{
  "num_hidden_layers": 9,
  "n_experts": 128,
  "moe_layers": [0, 1, 2, 3, 4, 5, 6, 7, 8],
  "router_score": "softmax",
  "router_z_loss": 0.001,
  "vocab_size": 32000,
  "norm_place": "pre",
  "attn_scale": 0.125,
  "tie_word_embeddings": false,
  "parallel_block": false,
  "init_std_down": 0.0,
  "learning_rate": 0.00743,
  "dataset": "wikipedia_en"
}
Below are experts of layer 5 (counted from 0) of a mixture-of-experts language model. Rows are named router (the router's row for the expert) and show model dimensions 0-223. Each number is 200 + 30 x the weight over its row's rms, rounded and kept within 0 to 999.
After each expert's rows: a language model's description of what the expert responds to. This comes from a sample of Wikipedia text that the model never trained on.

# expert 23
router,230,192,220,241,174,219,178,177,163,167,211,186,236,166,252,185,176,179,235,240,172,179,145,206,167,224,205,226,245,252,172,170,161,222,209,183,163,174,186,207,187,207,220,221,181,181,180,175,226,163,149,219,141,173,222,235,180,222,249,145,181,196,198,179,176,199,243,269,234,163,171,167,228,173,216,156,271,142,209,184,192,188,169,226,222,257,198,169,201,219,182,214,201,172,238,212,159,232,227,153,231,171,187,226,244,216,172,209,161,190,223,261,216,211,175,196,214,164,195,157,199,228,223,215,198,162,195,204,221,157,192,257,245,198,230,206,176,213,200,208,197,255,211,230,161,193,210,218,211,190,241,133,247,191,163,222,147,178,224,251,228,206,197,233,166,231,224,180,184,165,183,234,207,215,235,143,170,192,268,159,189,172,265,175,238,165,171,252,245,182,181,198,243,196,215,237,189,227,194,182,172,223,182,216,183,206,187,201,222,158,210,181,157,157,222,199,184,176,180,179,177,250,182,232
It responds to: Mid-word pieces, table cells. Inner word pieces after prefixes like dis-, re-, mis- (pro, inter, co), and pipes, numbers and line breaks in vote-result tables.

# expert 1
router,218,162,242,236,198,205,179,182,178,245,233,235,245,170,252,183,179,202,231,220,189,203,194,193,128,226,228,234,218,222,170,162,197,224,187,200,160,159,224,259,185,195,244,226,173,212,199,178,217,172,157,230,175,167,249,208,147,216,239,175,184,162,167,179,226,143,231,229,208,191,168,187,195,173,223,161,219,176,186,165,169,189,196,233,230,225,227,221,220,193,176,222,227,183,237,239,183,243,221,148,253,168,227,223,176,239,230,206,147,206,237,249,245,241,159,219,253,211,167,155,227,172,229,253,230,193,206,204,149,175,218,210,207,234,211,171,178,194,238,233,250,223,182,225,173,186,188,172,214,178,240,170,222,252,169,222,181,167,272,221,175,152,233,233,181,213,225,211,217,155,230,233,218,218,231,188,170,196,211,175,169,151,198,215,215,178,208,207,243,203,184,181,234,220,236,215,137,196,150,175,201,236,160,224,213,224,210,238,221,162,248,171,163,149,226,217,201,170,177,188,190,250,160,230
It responds to: Years and date parts. Four-digit years after commas, in or month names, such as April 18, 2018 and In 1973, plus place-name tails like District, Territory.

# expert 36
router,221,151,209,217,176,207,215,181,175,180,200,213,226,169,232,189,196,190,238,201,238,154,168,258,195,219,216,242,221,234,172,195,190,230,180,173,155,178,134,239,192,226,239,231,176,185,209,166,206,182,157,209,152,168,239,220,158,247,232,196,183,167,178,188,192,169,241,220,205,209,159,191,238,178,185,196,208,139,247,178,198,163,184,237,224,215,199,230,241,225,166,232,235,232,241,207,154,298,170,157,161,176,171,216,260,188,225,236,181,176,222,238,194,232,189,212,254,205,175,165,229,135,205,260,176,210,198,182,144,257,226,206,208,214,199,168,192,196,235,235,241,206,199,192,182,204,187,223,219,203,251,180,208,248,186,208,185,169,206,227,178,207,204,208,204,228,237,212,212,168,214,223,234,207,214,199,200,211,222,160,206,159,172,181,188,181,233,169,238,257,218,165,232,173,203,226,151,243,145,169,156,229,156,220,220,252,235,246,215,178,258,178,169,166,230,243,216,161,179,198,216,248,173,215
It responds to: Political and state vocabulary. Nouns and adjectives on government, war, and the state, such as political, military, federal, governor, king, often after the or a.

# expert 61
router,223,163,213,223,176,230,185,204,225,164,231,167,234,167,254,196,175,166,237,241,183,174,191,186,169,232,249,228,243,244,169,173,181,239,185,170,145,191,172,233,192,217,225,239,196,170,179,178,236,167,150,229,171,168,237,188,176,249,227,179,190,154,150,181,201,182,228,247,217,153,172,153,222,146,241,175,211,167,199,188,188,178,171,243,195,232,172,166,212,223,171,210,220,181,222,240,176,218,189,156,233,170,193,226,228,238,195,191,183,195,238,250,243,221,163,197,220,179,177,164,211,173,246,234,193,180,195,195,189,204,218,244,250,225,224,200,163,186,224,220,235,246,164,208,178,192,192,207,231,188,245,166,211,224,189,212,154,168,245,227,210,193,209,237,185,227,212,205,252,176,240,229,217,237,246,163,176,186,231,156,199,153,205,170,234,148,158,235,258,207,191,163,226,164,198,262,201,226,179,159,133,233,151,245,175,248,195,207,246,179,216,182,186,158,251,226,187,196,173,175,175,222,170,197
It responds to: Ordinals and ranking counts. Count and rank words after the, a or top, such as two, three, second, top ten, largest, and th in 19th.

# expert 14
router,208,188,207,251,170,231,191,200,183,166,205,177,223,142,244,192,169,157,217,248,166,199,146,185,192,204,245,210,208,233,133,153,166,228,208,177,169,199,189,206,203,200,257,252,178,180,201,142,242,192,148,238,162,171,237,221,167,217,245,172,194,167,165,172,181,170,245,227,230,170,185,183,214,162,224,153,240,169,225,180,175,192,194,228,245,255,208,188,224,224,146,214,232,178,235,207,149,231,200,164,180,161,158,229,225,233,189,191,171,212,236,236,230,222,159,203,236,189,154,147,228,183,241,193,176,201,143,158,183,156,199,218,217,215,209,183,166,203,245,227,207,236,204,233,155,173,211,236,245,195,245,145,214,231,196,219,167,175,252,239,221,164,225,240,145,215,240,231,197,175,232,242,202,229,232,175,175,177,224,169,202,168,218,171,242,166,181,228,239,214,209,175,234,194,193,205,197,197,166,163,197,238,146,223,176,222,198,208,210,187,236,180,162,166,232,213,200,174,164,184,176,229,155,216
It responds to: Country names. Country and major place names ending a location phrase, often after United, New or a comma: States, England, Germany, London.

# expert 2
router,248,200,213,239,143,230,204,170,140,188,213,199,251,136,202,200,183,196,224,184,208,162,193,231,199,238,221,178,219,266,155,162,184,268,162,195,179,208,227,227,195,186,233,281,206,185,185,177,227,180,198,229,130,170,228,226,176,194,247,170,204,178,178,190,188,174,240,235,241,156,152,148,197,159,224,183,211,174,207,166,187,207,191,230,187,227,145,184,177,225,175,220,264,157,230,246,146,223,192,164,203,201,201,224,216,230,176,156,150,200,214,204,231,230,152,191,210,131,168,220,245,195,262,234,212,154,175,193,202,168,186,242,232,187,197,201,201,188,233,250,252,227,185,237,164,159,197,201,205,189,230,179,230,194,190,206,173,173,217,229,215,224,214,236,141,221,202,215,184,206,194,170,229,232,211,182,191,184,254,151,212,193,207,181,242,217,184,223,273,172,231,184,226,210,146,193,204,179,211,187,165,230,190,227,171,200,175,236,235,173,167,191,163,179,241,220,170,181,203,183,156,243,172,208
It responds to: Surname pieces, headings. Middle pieces of English surnames after first names or Mc (Far, Cl, Ke), plus closing parentheses and section-heading equals signs.

# expert 31
router,227,142,204,242,186,227,184,196,207,190,225,176,195,175,228,195,187,132,214,246,132,207,177,228,196,224,233,232,230,229,149,163,182,249,181,196,163,172,224,246,217,172,248,225,178,164,203,189,200,188,158,228,185,152,225,227,161,252,262,153,224,158,188,201,157,167,212,224,224,167,200,171,244,135,204,185,246,181,227,195,196,199,204,248,216,245,227,175,207,202,158,201,232,186,228,217,153,227,191,116,251,203,165,228,213,225,180,182,170,190,238,218,249,232,134,190,227,163,170,162,215,161,235,222,158,167,180,178,186,167,190,267,224,221,217,230,185,200,216,226,227,226,215,231,191,191,187,239,252,170,216,193,242,220,175,189,184,187,254,236,228,201,174,245,176,236,214,230,203,210,235,241,193,222,226,184,169,170,233,140,210,172,193,172,231,165,156,216,216,200,239,182,195,175,205,206,198,170,184,179,189,209,187,202,194,239,171,243,245,149,236,164,196,167,211,209,194,171,227,204,156,238,163,202
It responds to: Copula and placement prepositions. Verbs and prepositions after he was or it is in biographies, such as born, at, as, founded, attended, graduated.

# expert 5
router,251,165,222,245,190,201,196,207,188,197,209,191,242,164,260,170,174,140,227,235,156,210,199,210,189,221,219,195,213,214,158,178,180,229,219,187,156,198,220,259,183,184,242,218,196,175,173,153,203,176,177,234,190,163,250,199,169,241,228,152,230,177,161,183,211,207,237,237,227,189,177,182,260,178,227,136,248,164,218,174,174,178,187,235,246,256,201,191,226,189,169,226,226,193,234,222,191,230,175,158,235,163,189,245,238,234,194,197,175,195,245,250,211,227,162,194,243,151,169,154,219,163,222,235,156,164,191,220,192,171,190,220,217,254,186,214,160,218,220,242,240,230,206,213,197,192,185,245,241,175,239,156,207,211,163,196,167,162,235,226,230,181,228,214,153,242,223,216,230,199,205,233,235,231,247,170,153,152,223,163,172,174,227,187,227,181,168,201,243,193,192,195,263,208,210,221,159,222,211,155,166,240,152,212,188,197,199,199,216,171,226,149,155,178,205,206,200,186,176,187,159,255,165,245
It responds to: Word-ending pieces, auxiliaries. Word-final pieces and endings of names or titles (-ville, -shire, -vice, possessive 's) plus auxiliaries like is, has, was after a subject.

# expert 55
router,239,161,215,251,155,220,185,177,203,176,222,183,227,171,240,181,160,175,232,227,147,198,160,187,182,248,244,208,231,247,152,168,182,237,200,167,182,198,182,235,191,177,252,224,196,179,187,169,227,179,148,218,182,161,225,244,177,228,208,144,177,147,163,166,204,191,229,251,234,180,169,145,214,181,218,164,222,180,224,188,179,167,156,228,237,231,201,186,204,223,175,206,244,169,226,245,169,256,183,147,235,170,194,227,210,242,155,193,174,218,213,217,228,211,169,194,258,169,172,154,243,177,237,215,207,175,183,189,180,170,238,233,246,227,203,190,182,195,218,236,255,236,202,229,165,191,192,256,231,192,226,152,220,249,172,223,157,177,226,231,214,202,197,218,171,199,239,216,198,206,227,238,239,233,229,171,177,169,207,151,206,141,229,188,214,162,188,229,252,199,208,134,239,208,206,227,188,199,178,178,148,233,163,242,184,241,222,223,221,172,226,165,171,172,234,226,177,189,177,186,175,224,163,224
It responds to: Scores and two-digit numbers. Two-digit numbers in sports results tables and match minutes, such as L 71–78, W 38–27, Narumiya 81'.

# expert 35
router,216,159,206,241,182,230,204,178,199,171,233,169,221,146,215,173,205,168,236,235,193,187,185,209,163,217,224,207,252,243,166,158,188,229,205,161,144,175,214,207,183,200,241,225,183,158,152,161,230,176,170,231,174,196,260,218,186,235,235,159,183,155,157,166,193,161,216,219,237,186,179,142,235,179,236,159,221,187,212,193,175,155,164,242,233,221,189,159,198,212,139,215,236,171,222,251,174,234,201,164,261,201,199,225,217,268,172,202,171,217,221,244,225,221,154,197,238,190,168,131,216,199,260,218,211,185,183,185,192,196,233,216,229,210,213,181,168,195,242,210,208,226,161,207,186,189,183,257,233,189,265,154,246,232,208,223,185,155,264,227,207,187,234,230,178,243,244,249,215,201,213,230,205,211,237,172,163,178,205,165,185,166,217,175,243,149,172,249,212,206,204,185,257,165,189,242,189,229,174,170,183,223,173,231,184,211,207,183,226,162,219,183,177,162,224,214,175,190,158,171,173,220,180,204
It responds to: Numbers and quantifiers. Counting and quantity words, such as two, three, several, many, some, all, often after of or with, as in loss of three.

# expert 11
router,252,175,231,269,199,252,173,223,178,204,222,198,210,179,258,193,157,149,218,217,176,173,180,156,208,245,202,214,254,212,154,189,164,245,209,184,179,179,193,239,181,199,236,243,152,211,187,193,212,178,133,211,196,176,254,206,156,212,223,163,175,159,159,160,200,146,215,205,219,190,190,197,201,209,244,174,229,179,204,195,176,179,208,253,230,234,220,204,187,199,178,239,225,156,209,201,179,222,185,159,216,181,189,235,187,202,194,221,171,212,237,238,223,215,148,174,195,177,172,122,246,205,234,238,183,173,144,165,163,214,223,223,231,218,221,182,191,188,213,216,245,252,194,221,184,181,187,229,198,204,233,165,239,261,145,169,179,175,190,236,192,177,206,256,181,190,243,228,222,208,206,231,197,206,239,180,202,187,204,153,223,195,215,164,217,156,160,198,237,213,227,196,271,211,204,227,204,240,193,154,169,236,162,245,125,197,199,224,261,199,242,190,178,145,265,204,195,164,185,175,162,231,181,205
It responds to: Pronouns and relatives. Relative and demonstrative words such as that, which, who, this, where, when, often starting clauses after commas or periods.

# expert 17
router,220,188,236,226,169,211,189,203,158,199,220,186,223,188,215,190,197,211,256,223,197,147,151,214,214,216,224,218,214,232,178,179,179,222,205,219,201,177,143,259,158,192,218,205,212,227,174,162,212,177,178,231,174,191,230,206,133,209,222,195,127,154,192,203,219,187,204,234,231,166,203,206,192,194,203,202,219,163,288,180,169,131,222,224,177,207,214,253,218,215,183,212,230,235,231,224,150,207,185,159,232,185,201,208,245,203,239,310,191,205,239,248,196,219,195,196,249,198,164,184,211,173,215,232,225,190,178,156,177,207,164,229,172,197,205,204,187,167,218,230,210,210,205,191,199,175,255,178,237,217,219,183,208,241,193,209,180,159,217,204,175,246,236,221,223,242,213,182,189,143,245,235,249,185,214,206,223,218,192,148,236,185,197,184,163,175,175,216,222,218,166,167,243,148,216,198,129,176,236,141,170,215,190,210,138,250,235,212,193,160,266,178,199,169,205,284,195,196,158,174,194,226,175,221
It responds to: Name-start fragments. First pieces of proper names and foreign or prefixed words, such as Inter, Trans, Ol, Abu, Zenit, Riv, and accented-character bytes.

# expert 57
router,236,164,239,207,161,189,174,205,179,207,218,218,230,198,248,182,178,180,235,231,204,175,152,131,200,231,210,211,227,220,169,199,234,221,214,154,173,249,159,249,140,193,214,207,197,197,209,161,197,177,161,214,172,177,239,190,158,241,232,181,269,168,199,180,153,148,229,225,213,200,194,179,168,178,202,177,205,196,225,160,125,194,155,225,218,228,185,209,226,195,186,281,206,195,244,217,185,242,161,160,203,164,193,230,185,223,200,236,193,211,229,235,234,236,191,207,225,177,177,161,212,147,237,220,268,196,204,177,171,216,260,220,214,234,213,209,164,188,219,237,220,224,185,191,207,210,220,181,202,178,237,171,191,238,154,248,188,164,228,189,185,187,209,216,193,224,218,223,261,158,229,231,237,188,226,201,170,160,241,151,245,193,224,216,193,185,212,242,218,224,192,184,244,167,198,232,102,265,188,171,173,218,173,232,168,231,178,188,229,204,271,182,214,169,197,237,152,176,186,187,198,222,166,210
It responds to: Sports event names. Words inside names of competitions and events, such as Summer in Summer Olympics, World, Super, Cup, Inter-Cities.

# expert 3
router,227,140,203,237,181,200,207,215,174,179,233,171,250,183,228,201,186,159,253,220,182,180,179,162,169,247,215,231,245,246,149,158,112,238,201,180,166,190,224,208,189,171,236,238,212,183,213,150,224,151,146,212,207,187,201,241,193,240,225,162,205,167,155,173,194,170,209,243,221,145,170,174,229,175,220,188,237,188,190,189,173,162,141,242,207,237,224,185,189,208,174,227,239,150,244,228,164,195,172,152,218,174,150,227,231,233,180,189,164,203,232,245,229,220,186,159,239,169,171,146,200,196,248,227,189,198,183,224,173,201,226,260,218,223,215,187,214,199,221,216,205,253,223,248,184,174,176,204,213,176,209,153,212,253,198,236,184,164,245,239,208,157,211,231,147,219,248,202,212,216,213,220,193,235,225,164,177,180,205,204,170,182,230,174,211,186,196,231,240,201,205,205,219,205,203,192,172,198,180,191,195,219,160,252,190,228,255,227,208,153,219,153,175,182,237,228,187,147,150,173,174,241,159,189
It responds to: Infobox field labels. Field names and the dash or line break around them in infobox-style lists, such as Coordinates, Clade, Spouse, Genre.

# expert 47
router,220,163,233,221,166,193,153,201,197,221,239,203,246,178,269,174,185,194,225,213,161,193,187,232,186,233,231,235,222,220,160,167,171,227,187,180,168,177,222,234,199,214,240,234,174,180,184,190,221,170,165,229,161,173,242,205,158,218,243,169,182,158,172,182,223,166,231,233,214,181,160,164,191,161,200,175,219,149,186,181,194,179,181,240,228,240,211,183,199,224,167,219,229,191,226,238,172,252,193,144,197,167,185,227,156,194,179,232,184,208,236,251,221,231,179,208,261,211,171,154,239,147,242,226,200,188,221,198,148,159,197,226,212,223,190,175,162,230,227,246,224,230,212,252,189,182,205,233,225,194,243,171,223,243,190,214,172,163,262,226,175,171,208,224,195,249,222,237,196,188,238,242,212,215,227,177,175,184,241,181,234,163,205,216,218,183,186,216,246,199,164,174,256,210,206,242,151,187,163,165,192,239,146,230,164,234,240,207,219,149,249,155,167,152,210,222,200,172,159,193,176,253,148,227
It responds to: Group and category nouns. Collective or category nouns following the or first, such as season, species, teams, episodes, players, ships, album.

# expert 9
router,201,194,184,219,173,223,185,187,172,179,236,220,272,166,218,194,184,159,222,229,178,184,155,194,182,250,222,195,219,257,149,170,199,211,173,154,176,202,190,229,180,202,232,216,196,179,173,192,235,177,173,252,167,183,260,217,171,231,205,157,189,159,178,176,184,169,252,233,227,198,161,155,212,167,217,160,235,198,230,169,193,186,187,236,230,248,207,174,246,230,138,228,215,199,203,212,166,232,199,150,209,165,198,206,184,225,172,211,159,208,228,239,232,236,166,188,235,199,178,145,254,184,237,215,185,195,198,172,189,213,242,252,230,219,250,172,181,190,223,244,221,245,199,236,162,165,188,232,230,162,246,157,210,223,202,204,156,180,229,237,242,177,243,240,162,251,239,214,240,205,232,232,225,237,241,163,148,145,236,162,219,163,237,158,218,187,189,200,246,219,200,171,244,182,228,220,173,173,171,175,162,240,150,246,184,236,203,212,240,171,208,183,180,174,219,213,187,170,171,176,184,218,161,207
It responds to: Hyphens and range dashes. Hyphens joining compound words and en dashes in numeric ranges, such as cloud-based, gram-positive, 100–400, 1999–2001.

# expert 54
router,237,165,222,223,168,220,185,179,190,190,241,181,248,161,220,178,184,172,224,245,189,170,166,197,181,245,241,215,224,225,165,146,165,241,154,188,174,197,221,219,173,187,239,254,205,189,192,154,227,175,184,222,178,154,230,249,143,210,207,140,188,167,141,194,196,189,249,249,221,167,147,141,225,171,213,136,237,187,240,202,175,166,195,249,231,227,209,181,232,239,135,221,216,181,228,238,182,241,211,159,213,198,174,222,202,236,168,200,173,203,254,223,244,251,170,166,238,170,160,158,218,177,227,223,190,175,171,197,185,169,207,222,225,199,184,206,176,198,231,236,225,248,192,208,182,197,208,226,236,192,233,165,239,232,184,200,162,174,242,251,220,202,222,228,160,207,229,240,202,188,227,236,236,221,230,150,173,181,230,152,195,156,220,165,231,163,177,233,245,189,211,182,238,166,199,231,165,207,208,156,181,217,162,234,183,205,192,214,224,183,227,169,152,178,238,192,193,190,148,187,168,227,172,226
It responds to: Forms of be. Copulas and auxiliaries after a subject, chiefly was, is, are, were, been, became, as in The oilbird is a slim.

# expert 10
router,245,181,219,224,159,241,175,199,171,177,188,181,202,165,222,197,184,158,237,227,161,173,164,169,183,200,241,212,229,259,166,166,168,208,197,181,182,179,179,214,187,195,208,243,204,153,202,162,228,157,143,211,189,165,229,216,180,223,236,164,189,176,167,189,162,200,242,244,230,193,157,180,243,190,237,179,218,167,228,211,197,171,187,223,233,233,190,204,205,211,160,235,200,177,206,241,167,216,183,155,247,155,186,215,242,219,192,202,173,210,272,248,223,234,179,152,228,175,175,145,222,200,254,199,223,160,207,191,192,212,182,229,238,198,215,185,168,200,255,249,259,253,188,210,184,181,198,218,219,169,235,150,211,227,180,183,159,168,255,230,237,200,244,210,143,205,240,221,211,175,209,223,226,229,249,171,187,183,204,131,186,174,224,148,275,168,157,238,235,181,227,196,226,202,220,213,214,151,188,160,167,260,165,253,170,233,202,200,223,202,215,190,190,177,260,239,189,175,184,177,172,194,174,224
It responds to: Size and quality adjectives. Adjectives of size, colour or degree, especially long in building or plant measurements (five bays long, 15 mm long), plus line breaks.

# expert 49
router,214,160,291,215,180,213,190,177,231,223,220,256,244,198,239,194,174,225,240,226,208,172,220,216,194,237,257,197,217,221,174,200,195,212,178,182,199,199,228,225,214,181,215,189,154,173,184,160,195,186,165,216,194,198,226,207,151,239,239,192,220,189,184,148,187,165,227,190,204,170,169,182,175,186,206,191,204,169,260,183,162,173,156,207,214,195,196,177,224,179,180,255,220,201,223,189,160,245,183,161,179,175,213,221,256,212,185,235,163,230,235,222,265,223,200,152,261,250,151,175,217,151,219,245,214,191,179,158,215,265,178,206,203,203,222,135,162,171,231,247,207,216,166,192,219,206,212,169,209,158,231,193,196,218,184,246,186,168,245,198,226,246,218,254,200,197,232,234,185,145,284,235,236,193,217,227,188,207,199,133,192,170,267,183,231,189,194,192,218,156,156,164,238,188,136,207,163,213,224,197,205,227,166,224,175,193,192,254,209,207,247,186,187,175,224,236,232,199,157,183,209,239,169,203
It responds to: First name starts. First piece of given names or place names, often at a line or list-item start, such as Alan, Shan, Renato, Santa, Montreal.

# expert 21
router,218,179,199,230,152,226,172,179,173,179,226,199,230,159,221,202,187,192,245,235,162,201,157,186,175,217,221,220,247,234,172,171,154,218,232,148,153,198,210,218,156,192,245,222,216,163,175,174,208,187,160,217,182,175,213,236,167,240,201,169,186,164,190,171,207,210,250,255,254,191,189,166,205,183,225,185,252,212,217,199,188,180,190,240,258,219,208,157,224,245,171,219,227,175,206,252,180,220,171,153,220,159,199,237,191,254,195,201,199,227,197,255,245,229,175,180,223,166,191,161,225,207,228,233,194,150,186,188,199,158,174,252,232,207,193,222,166,212,234,238,206,232,195,252,175,190,202,213,227,185,222,144,212,209,186,221,143,125,220,247,238,150,217,220,199,209,222,187,219,196,208,238,251,216,232,135,183,212,218,165,205,143,207,159,241,167,146,220,212,181,201,147,223,204,210,252,198,192,208,158,177,221,124,218,161,217,206,231,204,162,231,193,176,189,247,209,180,164,171,171,171,244,184,245
It responds to: No, co, abbreviations. Short pieces like no, No, co, v, Jr, Yes starting words or abbreviations, plus pipes and cells in tables, such as no.2, nozzle.

# expert 8
router,245,156,200,247,170,228,167,201,192,189,222,156,227,167,251,184,175,146,216,259,148,187,184,185,191,251,241,191,249,242,174,178,201,256,197,189,154,194,194,243,207,217,248,243,215,185,183,184,221,173,178,211,174,130,233,228,168,225,234,172,185,185,148,189,171,158,244,243,222,178,171,150,238,174,217,170,229,175,210,206,188,204,209,228,232,235,240,189,233,210,169,208,221,190,208,224,209,243,216,160,247,173,178,217,217,225,217,200,177,180,238,240,216,255,150,180,237,184,151,166,226,172,237,247,201,163,174,167,167,228,209,241,226,245,218,178,199,196,204,224,220,218,181,261,176,178,171,229,243,149,231,153,203,221,180,214,137,174,262,262,212,201,217,228,185,201,234,224,205,179,220,242,203,236,216,168,175,161,252,154,240,147,198,194,223,186,179,252,222,202,211,169,226,201,205,222,199,182,166,171,180,236,176,205,185,201,225,213,203,182,215,187,159,170,229,210,186,171,195,179,159,233,150,214
It responds to: Geographic admin units. Place-type words in geography stubs such as District, County, River, Township, Creek, plus nearby the, table pipes and line breaks.

# expert 18
router,266,158,199,239,181,215,202,205,179,209,268,171,219,172,237,175,199,162,224,205,152,195,192,204,151,243,209,224,243,228,173,139,203,252,183,204,213,179,214,243,196,163,239,241,168,143,158,202,230,175,185,230,142,175,229,201,164,233,222,178,206,152,166,193,194,158,254,249,221,205,158,169,221,163,211,190,265,158,210,177,214,216,195,203,230,217,199,155,222,226,176,270,206,180,226,221,185,223,197,158,219,162,188,240,177,192,171,212,171,203,231,269,241,210,183,183,217,163,177,168,223,165,222,241,167,166,186,172,195,178,221,249,205,220,272,187,174,175,211,230,223,223,204,260,175,177,214,200,217,173,216,159,216,230,177,236,164,168,233,229,225,206,172,236,168,209,239,225,213,157,230,236,202,223,217,131,209,177,228,141,210,167,210,193,220,179,192,217,237,226,202,138,229,159,207,216,167,200,222,175,194,207,166,231,176,186,177,224,245,179,235,162,202,185,216,193,162,164,183,205,170,229,154,236
It responds to: Education and academia. Education words in biographies and institution names, such as University, School, College, students, research, e.g. South Brunswick High School.

# expert 26
router,221,171,261,224,207,217,173,160,211,230,216,244,231,184,213,170,170,166,238,226,251,185,185,228,171,202,231,245,218,227,185,189,193,258,254,174,149,129,234,206,177,160,235,209,195,162,131,175,254,180,166,241,180,176,244,212,167,209,226,161,217,165,173,150,193,161,215,214,210,187,165,211,184,171,228,171,232,196,211,171,193,196,204,222,231,217,245,212,175,204,197,263,213,189,207,252,196,223,196,159,222,154,236,218,117,224,153,266,169,249,228,241,186,235,186,183,248,193,182,163,215,181,233,199,210,185,192,175,164,187,148,215,206,218,205,152,179,240,238,221,235,234,186,234,191,213,193,210,212,184,227,176,236,222,194,218,180,173,245,229,197,163,244,225,179,209,224,186,226,193,232,228,216,241,221,176,166,205,211,159,216,163,200,225,208,195,218,188,234,197,184,188,219,213,216,221,180,158,172,154,207,247,151,232,155,226,226,145,226,168,228,143,187,135,220,214,228,180,170,180,212,241,169,226
It responds to: Commas and conjunctions. Commas, and, or, nor, not, than and numbers that join or contrast clauses in running prose, e.g. "but not food".

# expert 43
router,231,187,227,239,164,225,170,172,184,182,237,175,244,178,227,165,155,171,236,222,160,177,180,223,173,215,228,212,216,246,153,142,182,238,171,172,192,177,193,206,192,175,227,240,191,164,186,146,193,155,142,237,167,169,219,237,173,243,218,155,197,159,162,211,191,150,247,225,221,192,177,137,194,188,227,175,242,179,206,192,202,195,209,215,246,243,203,159,219,226,182,209,219,165,247,232,183,259,199,165,200,175,170,244,224,218,184,213,170,209,212,248,226,246,188,154,234,184,173,163,216,175,249,215,193,165,195,191,181,182,224,233,255,200,213,221,163,202,198,230,245,229,193,221,161,216,212,254,254,182,217,156,253,246,187,217,180,174,214,232,223,210,227,234,164,250,261,226,191,171,235,231,188,247,249,151,169,194,234,168,186,139,212,173,218,179,191,225,228,155,201,135,233,178,178,217,160,200,194,190,212,223,166,239,182,217,199,236,212,184,206,196,161,187,235,199,196,161,175,168,185,236,157,212
It responds to: Organization name words. Middle words of agency and company names after of or the, such as Army, Navy, Health, Aviation, Agriculture, Shipbuilding.

# expert 37
router,235,173,197,243,145,208,169,193,192,150,258,189,248,182,220,189,176,180,230,245,146,212,174,200,177,230,221,223,202,236,194,160,195,233,198,186,187,204,180,236,195,210,205,228,175,180,186,168,217,174,182,241,174,177,223,204,166,224,229,179,196,174,168,171,157,200,239,220,249,173,139,178,226,156,229,175,203,166,205,181,178,198,195,221,230,204,225,182,212,250,180,236,234,179,238,222,167,225,214,166,220,159,175,221,195,214,147,208,160,221,238,215,235,241,155,182,246,199,176,146,241,153,240,214,189,173,187,187,193,199,227,244,242,251,197,164,172,215,212,271,245,239,178,221,155,203,199,220,215,154,223,176,229,236,187,220,159,185,267,228,216,221,201,234,139,246,246,194,206,164,241,225,203,250,228,170,169,172,238,165,221,164,223,192,231,155,156,248,246,235,197,153,230,207,218,245,199,202,198,151,155,205,148,227,198,236,192,193,224,187,219,162,165,189,213,217,193,162,176,179,178,260,168,207
It responds to: Bibliography punctuation and writing. Periods after years in citation lists, as in Coad, Jonathan (2013)., plus writing words like wrote, titled, published, articles.

# expert 20
router,200,181,212,256,183,230,190,169,154,175,220,186,236,138,234,185,209,214,214,239,144,180,179,170,185,233,235,196,227,261,200,169,157,231,182,178,173,234,196,227,191,177,203,233,189,184,204,167,241,162,174,224,185,166,242,244,179,231,227,154,234,172,155,172,216,193,237,234,237,192,141,131,220,157,246,183,211,181,238,181,192,181,179,212,234,205,195,196,230,209,179,205,244,131,241,245,165,219,187,153,212,177,157,236,215,258,186,191,160,202,217,237,234,229,164,178,240,165,166,174,228,203,219,228,182,176,139,181,196,170,188,228,215,228,221,193,166,182,225,237,214,232,219,224,176,187,198,241,236,165,233,168,225,229,207,217,167,152,201,243,227,183,213,242,154,239,236,242,219,205,241,237,217,242,245,160,170,192,188,174,201,168,194,162,242,152,160,212,200,218,196,188,250,188,205,212,179,231,211,164,152,243,177,210,155,204,218,195,222,170,236,186,166,161,191,206,170,174,156,171,145,222,192,218
It responds to: Section and line breaks. Line breaks, sentence-final periods, heading markers like == and ===, and table separator rows such as ---|---|.

# expert 29
router,246,175,190,225,152,241,182,191,190,171,206,148,207,151,231,198,155,167,246,233,187,172,173,231,176,245,251,189,218,252,166,169,191,200,199,142,185,208,207,234,209,199,211,231,212,174,179,173,198,182,183,224,190,146,241,241,179,224,231,158,170,134,129,207,197,160,255,227,231,200,131,170,193,205,233,165,217,181,231,231,169,174,163,257,239,245,185,209,227,227,168,225,213,172,209,243,192,226,187,173,231,203,194,232,229,236,186,177,150,207,210,215,220,225,167,206,239,194,176,150,227,204,203,243,188,195,185,172,201,184,244,276,233,205,216,202,183,182,228,235,214,255,190,210,176,203,221,230,221,148,230,132,232,222,184,229,194,165,202,227,207,193,229,215,158,199,226,258,206,174,206,229,233,204,227,160,187,160,195,171,188,171,208,150,246,153,156,235,256,214,180,160,228,197,234,209,209,200,189,177,171,240,135,206,170,213,199,225,219,168,215,168,210,156,236,196,191,175,174,173,183,207,156,237
It responds to: Song and film titles. Words inside quoted titles of songs, films and books, like You, My, Bad, Road, plus line breaks and pipes in lists.

# expert 30
router,231,153,231,225,168,167,163,158,184,250,215,229,253,207,242,199,186,197,220,192,203,154,188,228,231,211,205,172,234,215,195,189,187,193,223,203,177,156,131,232,172,153,232,222,178,197,144,141,193,190,158,218,181,192,244,205,188,201,214,216,227,188,196,173,175,206,229,221,201,241,153,188,221,186,192,191,190,147,245,154,164,154,183,225,199,186,245,216,248,197,181,219,264,204,238,225,186,244,157,165,190,158,104,220,167,203,228,216,207,215,213,227,199,244,192,178,255,177,189,146,226,165,213,162,260,188,224,174,185,232,155,231,182,204,196,215,187,165,212,237,235,229,198,269,183,203,208,181,207,183,229,175,199,234,206,232,173,166,177,214,230,253,168,234,189,240,269,246,166,187,190,246,243,220,204,200,231,185,231,195,229,164,191,158,195,182,144,202,207,234,195,166,195,178,162,243,170,224,190,180,179,238,188,236,227,224,228,190,235,146,271,160,193,184,208,229,220,197,171,165,215,224,190,214
It responds to: Finance and word stems. Money and legal nouns like tax, cost, contract, pay, plus word-initial stems later continued by suffixes, e.g. Exp-ense, exhaust-ive.

# expert 53
router,229,164,241,238,175,213,187,153,221,189,223,166,241,168,213,200,177,176,217,222,240,180,191,172,201,213,242,264,205,220,170,201,190,229,223,183,176,187,192,223,149,194,234,224,200,157,162,216,234,174,163,239,194,163,223,209,181,214,229,167,191,172,174,164,262,165,229,221,204,184,181,187,179,164,208,167,227,164,192,157,181,185,176,231,230,242,237,226,190,235,164,218,234,216,216,230,187,228,225,151,201,163,205,212,151,219,209,215,199,231,225,245,219,231,174,223,245,195,147,159,229,192,231,213,269,184,164,238,155,185,200,225,206,236,216,151,188,230,233,251,197,232,211,253,193,182,182,207,206,175,236,171,243,241,172,205,175,175,239,229,222,174,203,240,166,227,229,218,172,126,189,232,226,211,223,180,176,161,230,163,169,160,258,216,205,190,196,221,233,200,163,197,225,246,182,245,169,212,143,151,208,242,151,221,151,220,184,192,227,156,225,135,165,134,223,243,219,184,185,192,198,241,158,222
It responds to: Degree adverbs, sentence openers. Degree adverbs and sentence-opening words, such as relatively, very, much, approximately, In, Since, plus and, or, semicolons.